{"d_expert": 256, "normalize_top_k": true, "routed_scale": 1.0, "balance_loss": 0.012, "head_dim": 128, "tie_embeddings": true, "parallel_block": true, "init_std_qkv": 0.0312, "warmup_steps": 243}
Below are experts of layer 3 (counted from 0) of a mixture-of-experts language model. Rows are named router (the router's row for the expert) and show model dimensions 0-127. Each number is 50 + 15 x the weight over its row's rms, rounded and kept within 0 to 99.
After each expert's rows: "mostly gets" lists some tokens that are sent to it at least half of the time. This comes from a sample of Wikipedia text that the model never trained on.

# expert 83
router:60 59 50 39 19 53 45 28 45 36 67 76 55 55 40 69 41 18 54 73 43 42 35 20 34 43 57 37 15 74 67 80 64 65 62 41 43 53 58 52 36 43 63 69 51 43 66 48 75 28 22 34 47 38 47 71 59 55 65 67 68 47 36 70 39 72 67 48 57 76 32 46 37 33 48 44 57 66 57 55 48 59 30 47 24 54 47 45 58 53 60 62 29 55 48 50 70 59 62 59 61 62 23 78 52 42 66 48 64 61 46 74 55 32 68 54 59 47 30 53 23 22 16 51 66 69 41 61
mostly gets: " is", " was", " were", " be", " are", " been"

# expert 95
router:51 64 49 34 34 34 74 43 49 48 59 81 59 59 37 69 45 25 53 73 35 24 34 22 41 46 64 31 21 69 60 65 65 52 43 33 42 52 59 69 61 35 64 64 54 55 67 61 57 36 34 41 39 30 48 82 47 45 46 66 64 33 31 80 33 66 65 56 69 61 40 51 46 40 38 45 55 63 51 56 64 60 33 57 32 47 27 54 35 75 63 44 39 51 38 46 64 61 67 62 53 55 36 79 49 40 65 43 67 56 42 57 65 43 47 72 53 29 38 43 34 23 30 45 55 66 48 59
mostly gets: "ly", "ely", "ex", "ar", "ark", "ically"

# expert 56
router:55 66 51 40 46 44 72 38 61 55 59 59 39 39 35 73 42 41 59 69 43 38 30 32 33 63 67 31 35 50 58 51 68 68 51 56 26 59 76 57 68 40 60 66 40 54 62 64 59 36 33 36 39 41 22 65 37 61 62 69 74 19 42 53 31 42 56 85 56 62 40 44 35 44 32 43 63 61 68 62 53 67 45 48 50 63 32 76 48 52 63 49 47 68 42 63 69 52 68 74 68 58 41 72 41 34 52 31 55 72 35 69 67 45 80 64 62 36 24 47 47 46 29 32 54 71 37 55
mostly gets: ":", ".:", "):", " •", "Member"

# expert 79
router:62 60 67 40 22 41 65 49 39 43 58 73 52 56 31 61 40 43 63 70 34 23 29 28 43 40 57 51 18 68 66 40 74 54 64 38 49 62 48 64 64 18 59 60 44 50 67 53 51 36 33 43 48 36 49 76 51 43 59 46 73 37 42 68 32 65 70 53 62 77 33 44 46 38 48 46 72 55 54 56 59 66 47 46 23 50 34 69 25 60 61 50 41 46 48 42 60 68 69 56 40 68 31 74 41 35 69 35 66 49 48 67 67 28 57 81 46 38 38 43 37 19 24 38 50 52 35 78
mostly gets: "un", "ic", "lin", "mon", "inal", "iber"

# expert 9
router:67 51 66 29 30 36 61 42 46 36 64 70 55 68 29 66 38 34 63 61 36 26 32 31 39 44 66 29 28 73 56 54 67 59 55 42 32 51 60 67 48 35 67 67 38 65 68 65 69 32 39 41 43 24 42 79 37 44 53 55 60 40 38 66 39 52 62 55 64 76 35 42 34 41 35 47 62 59 55 53 66 70 27 64 38 56 36 57 51 61 63 49 53 48 41 50 67 54 67 68 46 52 31 79 35 34 72 50 64 54 49 64 56 31 74 70 53 31 40 28 32 27 38 35 55 67 40 62
mostly gets: " won", "rew", "ator", "wards", "|---|---|---|---|\n", "'\n\n"

# expert 68
router:56 71 68 43 22 46 83 49 50 27 70 75 51 54 32 72 41 36 60 67 37 26 28 28 24 53 60 29 28 74 68 60 63 51 56 34 48 67 58 69 57 37 62 70 35 63 61 72 50 27 42 40 38 33 51 74 43 44 61 46 58 41 36 77 30 55 60 66 64 67 31 59 29 40 33 41 57 71 61 69 61 62 34 62 42 49 37 63 34 68 63 40 51 47 44 51 59 56 56 70 42 55 37 70 47 37 75 37 60 44 42 74 59 35 68 71 55 25 40 36 32 30 23 49 59 54 45 55
mostly gets: " US", " SR", " Chevrolet", " million", "x", " tr"

# expert 7
router:56 61 58 43 37 34 60 36 58 54 61 71 53 63 27 67 42 44 56 73 20 22 36 31 30 58 58 38 49 62 57 42 61 68 53 18 50 59 61 58 43 29 71 71 42 65 76 63 66 25 34 40 32 36 34 74 55 46 72 60 69 43 36 58 26 63 59 52 52 82 40 48 50 35 38 49 63 53 60 50 65 73 48 59 59 41 38 53 34 59 49 30 29 46 54 43 65 63 57 54 50 59 39 56 48 40 58 29 60 52 55 57 63 47 58 73 54 24 35 56 41 25 36 42 59 58 45 68
mostly gets: "ial", "ical", "ual", " same", " different", " these"

# expert 8
router:54 73 74 36 19 40 66 43 41 59 53 75 59 53 43 87 36 49 63 57 19 37 42 57 52 39 58 41 40 59 54 51 76 68 43 56 41 63 69 64 39 41 58 70 46 61 65 57 57 42 25 41 40 42 53 66 42 45 49 39 59 48 34 79 35 54 46 53 63 56 26 39 17 31 30 35 57 67 61 61 66 66 35 57 50 56 40 54 63 68 67 40 50 55 39 52 70 68 57 63 65 52 34 63 36 29 62 39 67 63 31 58 62 21 58 65 61 20 40 40 37 45 25 39 61 52 43 60
mostly gets: "R", "B", "S", "C", "F", "M"

# expert 88
router:57 63 53 41 30 42 64 39 52 48 70 87 47 50 34 67 25 56 54 57 10 17 37 56 33 20 60 38 25 74 64 52 65 64 51 28 52 59 52 56 55 29 62 64 30 64 59 72 59 32 32 44 44 49 50 70 43 42 47 41 59 43 46 69 41 75 52 59 52 60 34 39 28 38 38 55 54 68 60 64 65 49 50 78 36 37 28 58 54 66 65 65 43 54 40 34 52 69 68 62 61 50 39 80 29 38 57 25 71 58 43 57 53 33 57 54 62 29 43 12 34 44 21 43 65 63 27 74
mostly gets: " |\n", " they", " them", " well", "ks", "ments"

# expert 89
router:59 64 61 34 33 54 84 36 44 50 59 69 51 55 31 73 42 38 57 79 34 26 33 43 45 22 58 31 30 59 54 64 68 55 45 32 50 68 64 64 62 31 56 75 42 48 72 66 64 35 34 38 31 29 50 75 42 52 55 59 50 22 41 59 32 59 76 81 52 64 29 53 40 40 28 46 64 71 59 73 59 69 34 60 48 45 42 52 47 70 74 56 36 42 48 39 74 67 70 66 44 65 31 61 53 40 64 47 69 56 43 71 54 40 60 65 45 35 47 29 24 36 35 49 62 59 35 72
mostly gets: " team", " people", " district", " village", " town", " city"

# expert 14
router:54 61 79 51 23 57 71 43 21 38 70 67 38 48 32 73 37 39 52 61 56 27 35 40 39 33 70 23 19 74 56 69 67 56 38 15 53 62 59 69 38 38 54 69 43 53 59 63 58 26 34 36 63 34 60 90 46 45 57 54 58 23 31 80 41 49 60 59 56 66 35 55 32 35 35 40 59 67 61 69 68 57 50 61 45 53 31 40 22 63 54 41 41 80 42 53 55 61 60 60 33 53 33 68 46 34 75 45 54 52 43 62 58 40 54 80 50 24 45 39 38 31 35 47 62 58 40 62
mostly gets: " September", " October", " January", " April", " July", " February"

# expert 42
router:58 66 53 33 29 44 65 42 53 44 58 80 61 60 33 77 43 25 61 66 34 18 34 43 46 45 58 39 22 76 60 42 59 56 39 42 44 53 44 75 55 37 51 64 29 49 77 64 58 23 30 42 38 29 43 77 43 56 74 54 69 37 37 81 43 59 68 52 66 67 22 44 39 41 35 42 50 58 57 47 76 61 47 60 38 53 20 47 60 70 57 57 48 54 54 48 62 57 56 61 52 43 35 60 44 28 64 43 70 50 52 62 55 27 49 77 53 39 47 36 22 36 32 48 57 60 38 63
mostly gets: "ä", " mus", " Lat", "ș", " my", "aur"

# expert 90
router:61 63 57 38 25 41 76 41 43 42 66 78 52 61 39 71 37 31 61 74 33 23 36 31 44 43 63 30 26 77 58 53 68 58 48 28 55 46 60 67 42 30 67 64 46 60 52 66 62 29 34 41 46 32 48 70 40 49 58 55 67 38 35 61 45 62 61 64 59 75 39 44 41 26 40 32 71 65 61 56 55 75 45 61 37 43 32 56 47 67 57 48 40 55 43 44 71 69 64 68 46 43 31 70 40 40 63 42 68 62 43 64 58 30 66 79 58 18 32 37 37 11 31 43 58 60 55 63
mostly gets: " line", " track", " sp", " cycl", " cross", " clear"

# expert 73
router:59 61 73 48 41 40 75 43 52 50 61 84 50 68 25 61 12 25 53 83 36 24 38 53 33 43 58 30 24 65 56 90 73 59 49 28 43 59 66 60 44 35 59 65 45 53 52 72 69 48 31 36 35 17 39 67 52 65 54 43 54 24 47 73 30 63 82 62 70 70 35 52 29 35 39 39 56 69 67 60 68 74 37 50 47 53 42 45 55 53 65 33 42 58 43 52 68 55 51 71 37 74 42 56 46 31 74 49 58 48 34 60 51 40 61 52 48 34 47 43 39 49 24 45 52 66 30 42
mostly gets: " games", " average", " Cup", " level", " Stadium", " mm"

# expert 116
router:52 57 73 49 29 56 60 27 38 30 50 81 68 46 51 84 50 39 54 76 39 13 45 57 33 48 61 23 42 70 62 68 59 61 45 26 49 67 63 78 44 36 58 84 25 72 61 61 68 32 28 32 47 38 41 60 46 41 50 50 64 52 37 73 40 38 71 56 63 56 33 53 52 36 28 43 55 81 51 54 67 50 49 48 25 54 53 51 60 58 59 58 46 67 47 69 77 51 59 65 48 31 50 45 45 48 64 41 71 53 40 68 66 27 69 48 60 36 37 25 33 45 34 51 63 61 47 42
mostly gets: " L", " B", " T", " P", " S", " R"

# expert 41
router:63 69 71 53 36 65 64 40 39 45 51 79 59 51 40 60 51 46 76 53 46 18 33 45 50 58 56 50 42 56 55 69 63 51 35 30 39 58 59 68 61 34 64 66 49 47 59 59 75 09 22 42 47 35 44 62 40 42 56 48 59 38 27 79 36 50 71 50 64 50 21 41 52 39 37 48 45 73 61 56 73 56 41 57 24 81 31 34 33 74 51 45 41 73 50 67 79 64 57 56 71 24 48 55 14 53 79 48 71 55 48 69 79 43 36 74 55 31 46 47 43 51 28 54 58 59 52 49
mostly gets: " Cont", " Con", " Enter", " Char", " In", " Sup"

# expert 28
router:59 60 60 47 18 36 56 42 26 62 56 85 38 58 33 63 39 38 65 72 23 30 23 23 46 52 54 26 41 67 61 47 61 64 55 31 45 73 69 59 53 35 58 66 27 52 72 62 54 38 27 40 40 17 35 98 40 42 60 42 59 41 28 69 35 84 61 53 59 70 38 49 27 45 27 41 67 55 53 63 70 60 40 59 49 40 25 61 54 80 61 52 47 37 46 46 69 60 57 61 43 60 41 73 40 28 59 52 66 48 44 66 51 32 52 65 42 32 41 47 35 30 39 51 53 58 35 62
mostly gets: "th", "st", "rd", "nd", "f", "gh"

# expert 24
router:72 59 68 42 30 38 68 33 37 42 66 80 52 61 32 69 41 26 65 75 34 30 28 28 42 45 46 29 30 80 60 65 70 57 53 33 49 54 55 61 52 31 66 69 44 54 67 71 56 27 29 39 44 33 50 64 48 43 58 48 61 41 43 66 39 56 64 69 63 80 43 42 40 37 37 43 61 56 62 66 67 69 43 65 40 43 40 56 46 63 65 47 35 47 46 49 62 65 58 59 47 57 34 74 38 32 65 44 67 54 32 62 63 31 65 67 61 24 38 36 33 25 39 33 62 64 27 62
mostly gets: " directed", " direct", " follows", " completed", "ctor", " ordered"

# expert 11
router:58 71 60 28 44 35 72 27 47 48 58 65 53 44 27 62 48 36 62 68 10 33 27 52 47 47 56 27 49 65 53 57 63 64 58 41 27 77 74 55 58 49 67 63 27 51 61 56 70 36 29 42 49 37 25 74 46 53 50 53 56 44 18 67 32 60 56 63 58 67 38 50 32 33 39 40 54 57 58 81 76 68 40 57 47 66 31 59 53 65 68 45 38 44 48 37 73 50 68 61 50 63 23 69 43 30 55 39 64 64 33 61 64 40 37 56 52 36 47 39 45 37 44 18 59 58 33 77
mostly gets: " manufact", " Produced", " Directed", " deploy", " classification", " award"

# expert 18
router:57 57 68 28 53 39 68 37 55 47 63 73 74 61 33 58 30 33 61 80 24 21 28 20 18 63 58 27 26 64 60 47 66 57 38 53 48 60 63 68 43 45 61 63 31 49 68 68 62 31 36 45 44 50 42 81 42 48 70 51 59 57 45 62 43 41 65 58 59 63 35 40 41 26 39 47 65 58 80 59 58 65 42 53 30 56 39 61 62 62 64 71 46 63 51 56 81 67 57 60 49 59 25 63 51 33 54 55 58 46 38 60 68 29 51 81 55 24 40 40 36 33 34 51 52 56 38 58
mostly gets: " a", " A", " an", " one", " An", " another"

# expert 36
router:58 65 64 31 33 34 55 48 61 65 61 86 37 73 28 66 46 45 56 69 24 10 37 26 30 43 58 30 17 58 59 61 70 62 57 30 51 69 58 54 49 16 58 61 40 54 61 58 57 43 31 38 53 28 37 70 44 46 54 55 61 42 42 63 39 37 58 60 55 62 35 43 45 46 40 46 79 62 72 65 55 73 50 61 45 42 45 36 40 71 66 35 35 73 38 64 77 53 55 57 70 38 39 70 43 32 57 44 60 55 45 63 63 36 76 54 42 44 41 50 28 50 33 48 53 60 36 49
mostly gets: " and", " or", " but", "/", " &", " et"

# expert 122
router:66 68 65 36 38 47 59 44 36 41 69 75 60 59 32 68 37 32 64 75 27 21 22 36 38 41 58 39 41 70 57 67 64 65 47 30 46 57 63 65 57 30 71 63 43 54 70 65 62 37 21 32 52 28 38 65 38 54 52 53 67 44 41 65 32 62 58 66 61 73 46 33 32 43 37 33 59 56 61 57 62 69 40 59 40 46 34 55 51 64 73 49 45 49 38 52 74 67 60 55 43 57 30 71 32 34 56 44 65 51 41 67 58 32 59 69 74 38 42 34 36 33 23 57 70 65 36 65
mostly gets: " then", " nine", " eight", " seven", " past", " ground"

# expert 98
router:58 57 58 33 26 39 60 35 43 54 63 66 59 45 32 71 51 32 57 73 19 35 41 28 25 66 53 26 46 66 60 32 62 60 43 26 41 61 63 50 56 38 56 80 35 71 73 56 90 27 20 45 37 47 42 78 59 50 51 35 68 19 36 71 35 61 52 52 54 44 31 47 37 43 35 42 64 66 51 64 69 68 34 52 53 55 31 68 56 53 61 53 46 55 51 58 78 73 54 57 55 47 40 63 38 38 60 45 50 51 35 60 61 34 59 75 58 28 49 20 43 46 33 51 60 59 39 83
mostly gets: "=", " No", " known", " all", " no", " any"

# expert 110
router:53 52 55 34 36 49 50 49 56 39 58 73 57 59 23 68 49 46 53 67 42 00 24 19 56 44 54 50 27 70 55 59 75 52 49 37 47 53 41 70 67 29 68 55 50 66 65 61 66 36 32 46 39 40 50 62 42 50 53 50 67 25 33 63 35 59 54 48 59 69 33 37 45 49 33 51 64 53 63 58 63 59 46 62 42 42 34 54 38 61 64 58 54 55 46 33 54 62 60 57 34 65 38 81 33 50 63 42 66 38 36 64 51 40 69 77 58 45 41 23 37 17 26 50 69 48 38 63
mostly gets: "us", "o", "a", "i", "e", "u"

# expert 112
router:49 69 66 33 41 45 63 39 50 47 60 79 49 57 22 65 40 32 63 79 25 33 30 37 31 59 70 40 17 71 58 55 73 60 52 42 36 51 60 82 55 30 50 59 49 54 51 54 65 28 32 33 47 37 43 70 41 61 50 57 74 48 35 59 36 60 67 67 61 63 23 35 40 36 32 36 65 69 57 70 61 63 36 58 33 48 32 61 33 67 63 50 26 53 43 54 63 71 70 52 64 47 39 64 45 29 62 45 63 51 46 61 50 40 52 57 64 32 38 32 32 34 33 48 56 69 37 69
mostly gets: "ther", "\"", ")", " MP", "Government", " Government"

# expert 54
router:52 65 57 40 30 47 60 40 50 51 62 73 43 63 23 74 43 33 64 75 26 21 37 37 39 52 61 37 35 69 56 63 73 56 60 41 45 65 60 74 53 31 58 64 29 51 60 59 74 40 16 41 38 40 41 68 41 49 56 39 62 22 44 64 29 62 64 62 66 62 31 41 47 25 36 40 55 67 61 65 59 72 36 50 59 53 38 50 38 60 65 48 42 58 29 52 71 61 51 62 45 65 35 73 44 37 56 45 63 48 36 71 58 39 54 59 61 29 38 41 31 12 23 54 68 68 43 58
mostly gets: " over", " black", " Black", " live", " white", " played"

# expert 23
router:54 60 69 28 37 43 69 37 45 29 70 71 66 66 28 75 52 29 52 68 40 33 25 42 45 43 55 37 33 83 64 42 67 60 55 37 44 44 60 59 50 35 60 57 44 66 61 72 59 39 36 41 36 41 36 71 31 41 58 50 59 46 35 79 27 61 66 65 66 80 25 57 36 33 26 42 49 65 60 59 54 72 41 83 40 44 43 63 27 65 67 27 48 42 43 45 72 56 64 63 34 54 18 66 48 50 70 42 68 53 17 66 54 39 47 53 68 43 40 24 39 34 45 40 57 54 39 55
mostly gets: "4", "2", "5", "3"

# expert 63
router:65 67 65 30 34 36 67 36 43 39 71 74 43 55 35 78 26 30 45 65 20 25 30 30 32 51 63 36 27 83 67 43 69 63 45 31 38 57 62 67 50 43 56 72 51 54 58 75 59 30 27 34 38 31 43 82 34 45 53 45 65 43 40 61 41 66 64 63 66 64 22 46 33 36 33 40 55 56 57 59 61 67 43 58 38 49 37 44 41 63 70 41 42 55 40 45 67 59 72 64 48 38 41 67 47 38 61 47 63 57 40 61 59 44 62 70 57 36 29 33 30 15 36 46 53 64 32 64
mostly gets: " himself", " points", "itude", "kar", " itself", " feet"

# expert 58
router:51 67 78 33 29 35 66 36 48 25 63 56 61 73 37 57 33 28 57 76 40 24 36 35 32 66 61 46 35 75 58 50 67 67 57 37 47 58 60 79 49 28 63 76 27 60 62 77 61 18 36 36 41 46 39 65 35 68 64 53 72 57 39 69 38 59 61 71 56 60 49 47 39 20 30 38 69 75 66 68 64 64 38 50 46 75 10 66 56 58 65 31 51 65 47 72 60 55 56 56 61 36 25 49 30 25 56 60 60 48 41 60 58 40 66 69 69 28 37 23 36 47 37 36 51 71 46 59
mostly gets: " The", " the", "The", "the"

# expert 52
router:54 75 72 34 45 63 59 40 55 39 70 57 51 45 37 55 43 31 58 45 46 04 43 41 27 41 56 21 30 59 52 62 57 48 43 28 45 60 53 73 56 38 61 57 41 48 56 53 65 28 44 46 52 52 56 57 38 55 62 63 48 39 35 77 36 40 60 56 56 54 33 56 43 37 55 39 40 78 65 56 74 57 30 45 21 45 45 55 40 52 57 54 44 68 35 73 73 63 63 58 39 34 47 64 35 54 66 40 61 55 40 72 67 39 67 62 83 42 42 15 43 22 37 57 68 58 39 50
mostly gets: " William", " Ke", " Hu", " David", " Kal", " Daniel"

# expert 55
router:52 65 63 44 44 50 70 51 49 56 49 82 20 62 38 64 44 50 52 68 27 21 49 41 40 45 61 20 41 51 52 58 62 75 50 38 33 67 85 65 48 44 60 62 36 52 51 56 74 45 36 49 48 28 45 83 43 41 45 45 51 58 39 63 31 64 52 63 50 50 33 50 44 41 18 36 72 49 51 64 67 58 33 62 36 68 49 44 42 74 68 19 37 63 51 65 86 78 65 60 43 55 38 49 31 36 51 42 51 64 28 74 62 48 57 66 60 35 45 43 42 27 46 47 54 44 35 41
mostly gets: "–", "+", "/", "-", "-d", " +"

# expert 86
router:60 63 77 56 35 32 77 52 36 59 59 82 47 50 38 53 40 32 55 68 40 02 48 39 47 51 59 58 17 54 59 38 64 61 42 45 47 51 51 86 74 25 58 52 37 54 61 66 56 37 41 52 43 30 40 55 38 64 54 53 67 44 44 69 46 70 50 56 58 65 28 49 41 35 31 44 69 46 71 61 70 59 41 74 50 45 15 35 28 68 70 35 31 44 43 49 52 64 62 60 36 50 39 77 35 44 69 42 71 49 32 67 55 48 58 76 48 51 37 47 37 18 37 51 51 62 41 59
mostly gets: "em", "um", "ep", "ou", "up", "am"

# expert 94
router:68 77 63 35 47 35 55 37 36 54 67 64 42 46 34 62 53 42 55 67 30 25 33 47 55 43 57 53 22 52 64 47 75 53 49 34 47 66 53 75 75 30 70 51 17 50 70 59 70 31 28 44 42 34 35 71 36 52 49 56 64 55 34 70 48 71 61 55 53 65 34 48 35 47 33 46 73 49 67 57 63 57 42 69 58 38 29 43 32 79 65 43 40 52 40 34 60 57 67 66 58 61 36 72 40 29 61 42 58 53 34 61 67 30 46 66 55 42 28 40 27 28 24 40 64 78 35 64
mostly gets: "he", "yn", "han", "aj", "yo", "ro"

# expert 103
router:51 53 63 43 37 43 79 42 58 48 67 72 34 55 22 59 46 32 60 75 30 28 49 31 34 52 69 30 18 53 62 60 64 55 44 50 38 79 48 66 63 30 66 68 31 45 61 56 60 32 12 38 52 37 36 63 48 65 72 40 57 45 40 75 34 43 66 50 52 64 29 58 47 33 40 42 63 73 60 78 68 78 42 72 56 69 26 38 38 66 71 48 39 58 41 72 56 49 59 59 32 46 37 73 49 38 68 42 59 58 38 57 69 32 54 63 40 47 45 26 23 41 42 35 62 59 26 65
mostly gets: "″N", "″E", " born", " Born", " his", " writer"

# expert 43
router:51 77 79 45 40 55 66 49 60 20 61 66 46 56 45 65 42 22 61 62 42 29 36 47 58 56 57 40 13 47 52 53 65 64 55 36 48 62 55 56 54 42 60 59 40 50 76 57 61 45 44 31 38 36 30 56 52 47 39 49 56 43 29 75 24 43 65 49 67 59 35 46 40 38 25 46 53 58 58 66 61 55 27 62 42 60 25 30 44 48 66 57 33 63 43 66 51 63 61 62 45 40 34 61 52 50 62 43 65 40 38 60 73 44 52 73 61 40 23 29 35 30 44 32 53 56 29 60
mostly gets: "°", " Mac", " Jo", " Z", " James", " Nick"

# expert 127
router:59 63 64 47 36 37 67 35 39 30 60 67 39 55 46 75 36 30 65 73 28 18 37 33 39 39 55 37 33 88 60 49 67 54 42 42 42 48 50 60 57 35 66 63 42 56 65 67 64 28 33 37 48 33 44 67 47 57 63 70 64 45 36 68 36 72 59 68 57 64 32 49 27 38 35 43 47 73 56 56 63 65 31 65 42 53 38 57 57 61 73 56 42 55 41 52 70 50 51 69 49 30 42 75 40 39 70 51 63 52 42 76 57 30 49 72 61 28 47 30 33 32 28 50 56 61 39 82
mostly gets: "\n", ";\n", ")\n", "*\n", "%\n", ":\n\n"

# expert 102
router:51 70 66 47 30 40 56 53 34 27 59 72 41 57 34 60 56 38 63 67 30 16 46 33 46 57 56 61 15 62 56 51 69 70 55 26 41 58 61 68 79 25 62 54 36 56 71 72 65 44 45 41 46 41 42 80 22 38 27 41 66 42 36 84 45 72 53 57 75 75 29 44 45 49 29 43 63 46 63 60 67 62 44 68 51 53 35 52 53 73 74 59 34 32 43 20 56 60 62 72 50 49 41 71 34 40 65 52 64 54 35 56 66 36 59 64 49 45 20 45 39 12 34 38 58 61 34 63
mostly gets: "b", "c", "l", "ot", "agn", "ag"

# expert 91
router:55 61 66 33 36 57 72 44 51 46 55 90 59 67 20 71 30 38 59 62 34 27 27 50 63 18 68 29 29 45 58 82 73 55 41 28 46 69 55 55 57 17 64 66 44 52 52 57 57 26 43 32 57 34 46 75 47 51 66 35 44 30 39 62 36 50 57 50 61 73 43 43 34 36 39 45 54 76 61 66 68 83 25 52 31 53 42 53 52 55 49 48 31 44 49 50 57 49 63 65 30 70 45 65 40 35 71 31 70 59 40 65 56 42 45 53 55 23 45 38 36 44 18 46 61 54 38 74
mostly gets: " territory", " countries", " Territory"

# expert 76
router:55 67 46 32 30 33 79 41 36 52 67 80 45 52 31 61 41 17 64 75 36 18 25 34 40 52 58 37 26 70 60 47 65 65 52 47 43 54 70 73 54 45 54 54 43 62 73 63 70 27 32 43 43 45 38 69 44 54 62 57 67 43 37 69 31 51 62 55 54 71 39 53 43 31 33 39 58 56 49 63 57 71 35 46 39 55 40 50 51 63 58 47 54 64 43 51 66 60 62 58 45 65 37 72 38 36 60 43 64 59 42 60 61 38 72 73 66 31 49 42 41 29 19 48 62 50 34 67
mostly gets: " as", "ating", "ed", "ing", " seen", "iring"

# expert 93
router:61 69 68 42 37 49 69 47 43 42 64 88 52 56 24 73 36 33 57 72 44 26 46 39 31 30 64 22 39 74 58 63 69 68 49 39 43 51 60 68 51 40 56 56 43 56 61 65 63 29 30 41 50 20 43 82 49 60 61 44 67 39 41 60 38 47 70 62 58 62 31 41 30 33 38 36 55 57 54 58 62 69 42 64 42 51 26 56 60 67 56 54 41 50 46 49 70 59 61 63 32 67 36 76 37 40 61 29 60 60 48 63 58 32 55 65 52 26 40 36 34 34 37 50 50 56 33 50
mostly gets: " minutes", " seconds", "anner", " rate", " time", " moment"

# expert 69
router:64 58 51 35 42 50 53 44 57 44 64 78 62 71 34 73 44 40 63 64 30 39 44 26 46 48 66 50 13 67 55 40 62 58 55 35 37 39 54 61 62 26 64 74 46 76 62 51 65 25 26 42 34 26 46 66 41 56 64 52 67 57 35 61 40 71 49 58 63 49 43 42 39 39 24 43 65 61 74 67 58 66 32 54 38 64 16 58 48 74 62 25 41 56 23 37 65 72 63 48 26 33 40 63 28 22 59 61 65 62 37 65 59 48 48 87 72 35 36 39 39 17 43 53 60 59 46 58
mostly gets: "===", "====", "|", "==", "The"

# expert 120
router:64 68 58 45 38 54 51 41 37 50 51 83 43 55 23 60 48 23 63 73 39 15 24 20 49 56 46 51 34 75 59 57 72 56 52 32 48 50 62 74 74 32 56 54 38 56 62 76 67 41 31 42 55 33 43 95 47 51 40 64 73 44 43 74 48 78 51 55 76 76 31 48 51 38 46 47 56 48 59 67 60 65 48 51 38 51 39 58 37 63 61 50 42 64 33 44 53 73 68 67 37 66 29 89 23 36 62 50 63 47 44 66 52 29 57 59 64 30 39 46 37 10 37 41 60 49 40 61
mostly gets: "ed", "red", "hed", "med", "ant", "ored"

# expert 12
router:60 64 57 40 25 43 64 40 39 40 72 73 59 61 27 72 29 29 60 66 31 27 25 33 40 42 60 30 19 66 66 55 72 56 45 37 40 53 54 85 61 30 74 62 34 53 65 69 60 26 33 33 43 28 36 74 45 45 55 51 59 30 35 60 37 69 60 57 59 67 34 42 47 37 38 36 75 72 63 69 55 65 37 60 44 49 43 65 46 66 64 42 35 52 37 45 62 57 67 57 46 47 31 66 29 38 59 34 68 54 41 65 69 38 59 73 58 28 36 34 34 27 29 52 61 68 33 59
mostly gets: " including", "zil", " truck"

# expert 101
router:71 61 59 36 30 43 68 38 30 35 68 81 54 71 37 68 48 23 61 75 29 27 33 25 36 55 58 36 29 83 64 63 68 60 48 28 45 60 60 73 58 35 62 55 34 55 58 72 57 32 26 36 43 21 40 73 40 53 52 54 68 45 43 64 38 56 68 58 60 67 31 44 31 43 34 40 61 53 68 56 63 69 30 60 44 48 45 63 48 60 66 37 48 44 38 45 66 66 54 55 49 44 34 59 38 33 62 39 72 58 42 60 59 30 65 67 63 36 39 33 38 19 32 41 58 61 34 69
mostly gets: " carried", " leaving", " passed", " passing", " enough", " carry"

# expert 85
router:63 62 58 27 29 38 66 39 50 37 67 81 62 66 32 72 43 32 58 75 31 21 25 24 37 36 63 29 30 68 59 48 73 63 52 37 40 54 51 63 55 38 76 64 51 59 79 63 57 25 26 40 38 29 34 65 40 48 62 52 60 43 38 73 37 65 57 58 66 74 19 43 53 30 35 33 53 63 54 60 68 73 37 59 45 52 35 66 50 69 64 45 34 59 40 47 61 70 62 61 56 48 34 75 45 25 69 52 65 58 39 62 63 39 57 68 58 28 40 33 35 19 37 37 58 66 30 67
mostly gets: "burg", "ič", "roc", " National", "č", "the"

# expert 114
router:53 63 69 24 24 38 63 40 55 34 66 75 58 55 33 79 27 26 51 70 39 35 46 40 38 32 59 27 32 69 64 73 64 54 45 53 44 51 52 61 48 36 55 67 46 53 55 61 54 28 38 37 50 35 49 83 31 52 52 44 62 45 42 70 34 62 75 70 75 58 36 47 32 34 30 42 56 63 70 62 57 63 23 75 23 47 31 65 65 61 61 31 33 42 44 59 76 61 57 63 58 58 32 55 45 37 73 34 57 53 45 58 57 42 46 60 52 17 35 30 38 46 37 51 67 69 46 54
mostly gets: "0", " hundred", " thous"

# expert 100
router:56 57 62 27 24 41 67 34 42 50 73 80 51 61 39 60 43 40 55 70 23 28 37 27 37 39 60 34 31 69 54 53 73 62 43 33 38 58 65 62 54 35 59 63 48 48 64 67 65 34 37 36 49 39 30 80 49 49 71 49 70 35 35 69 42 63 63 61 67 59 33 49 39 20 35 34 60 64 59 63 59 62 43 56 33 45 41 58 44 63 71 48 34 44 44 52 65 64 73 61 40 47 36 65 35 36 65 41 59 56 41 65 65 43 73 71 55 27 46 33 32 32 32 51 58 66 33 64
mostly gets: " ", ".\n\n", ").\n\n"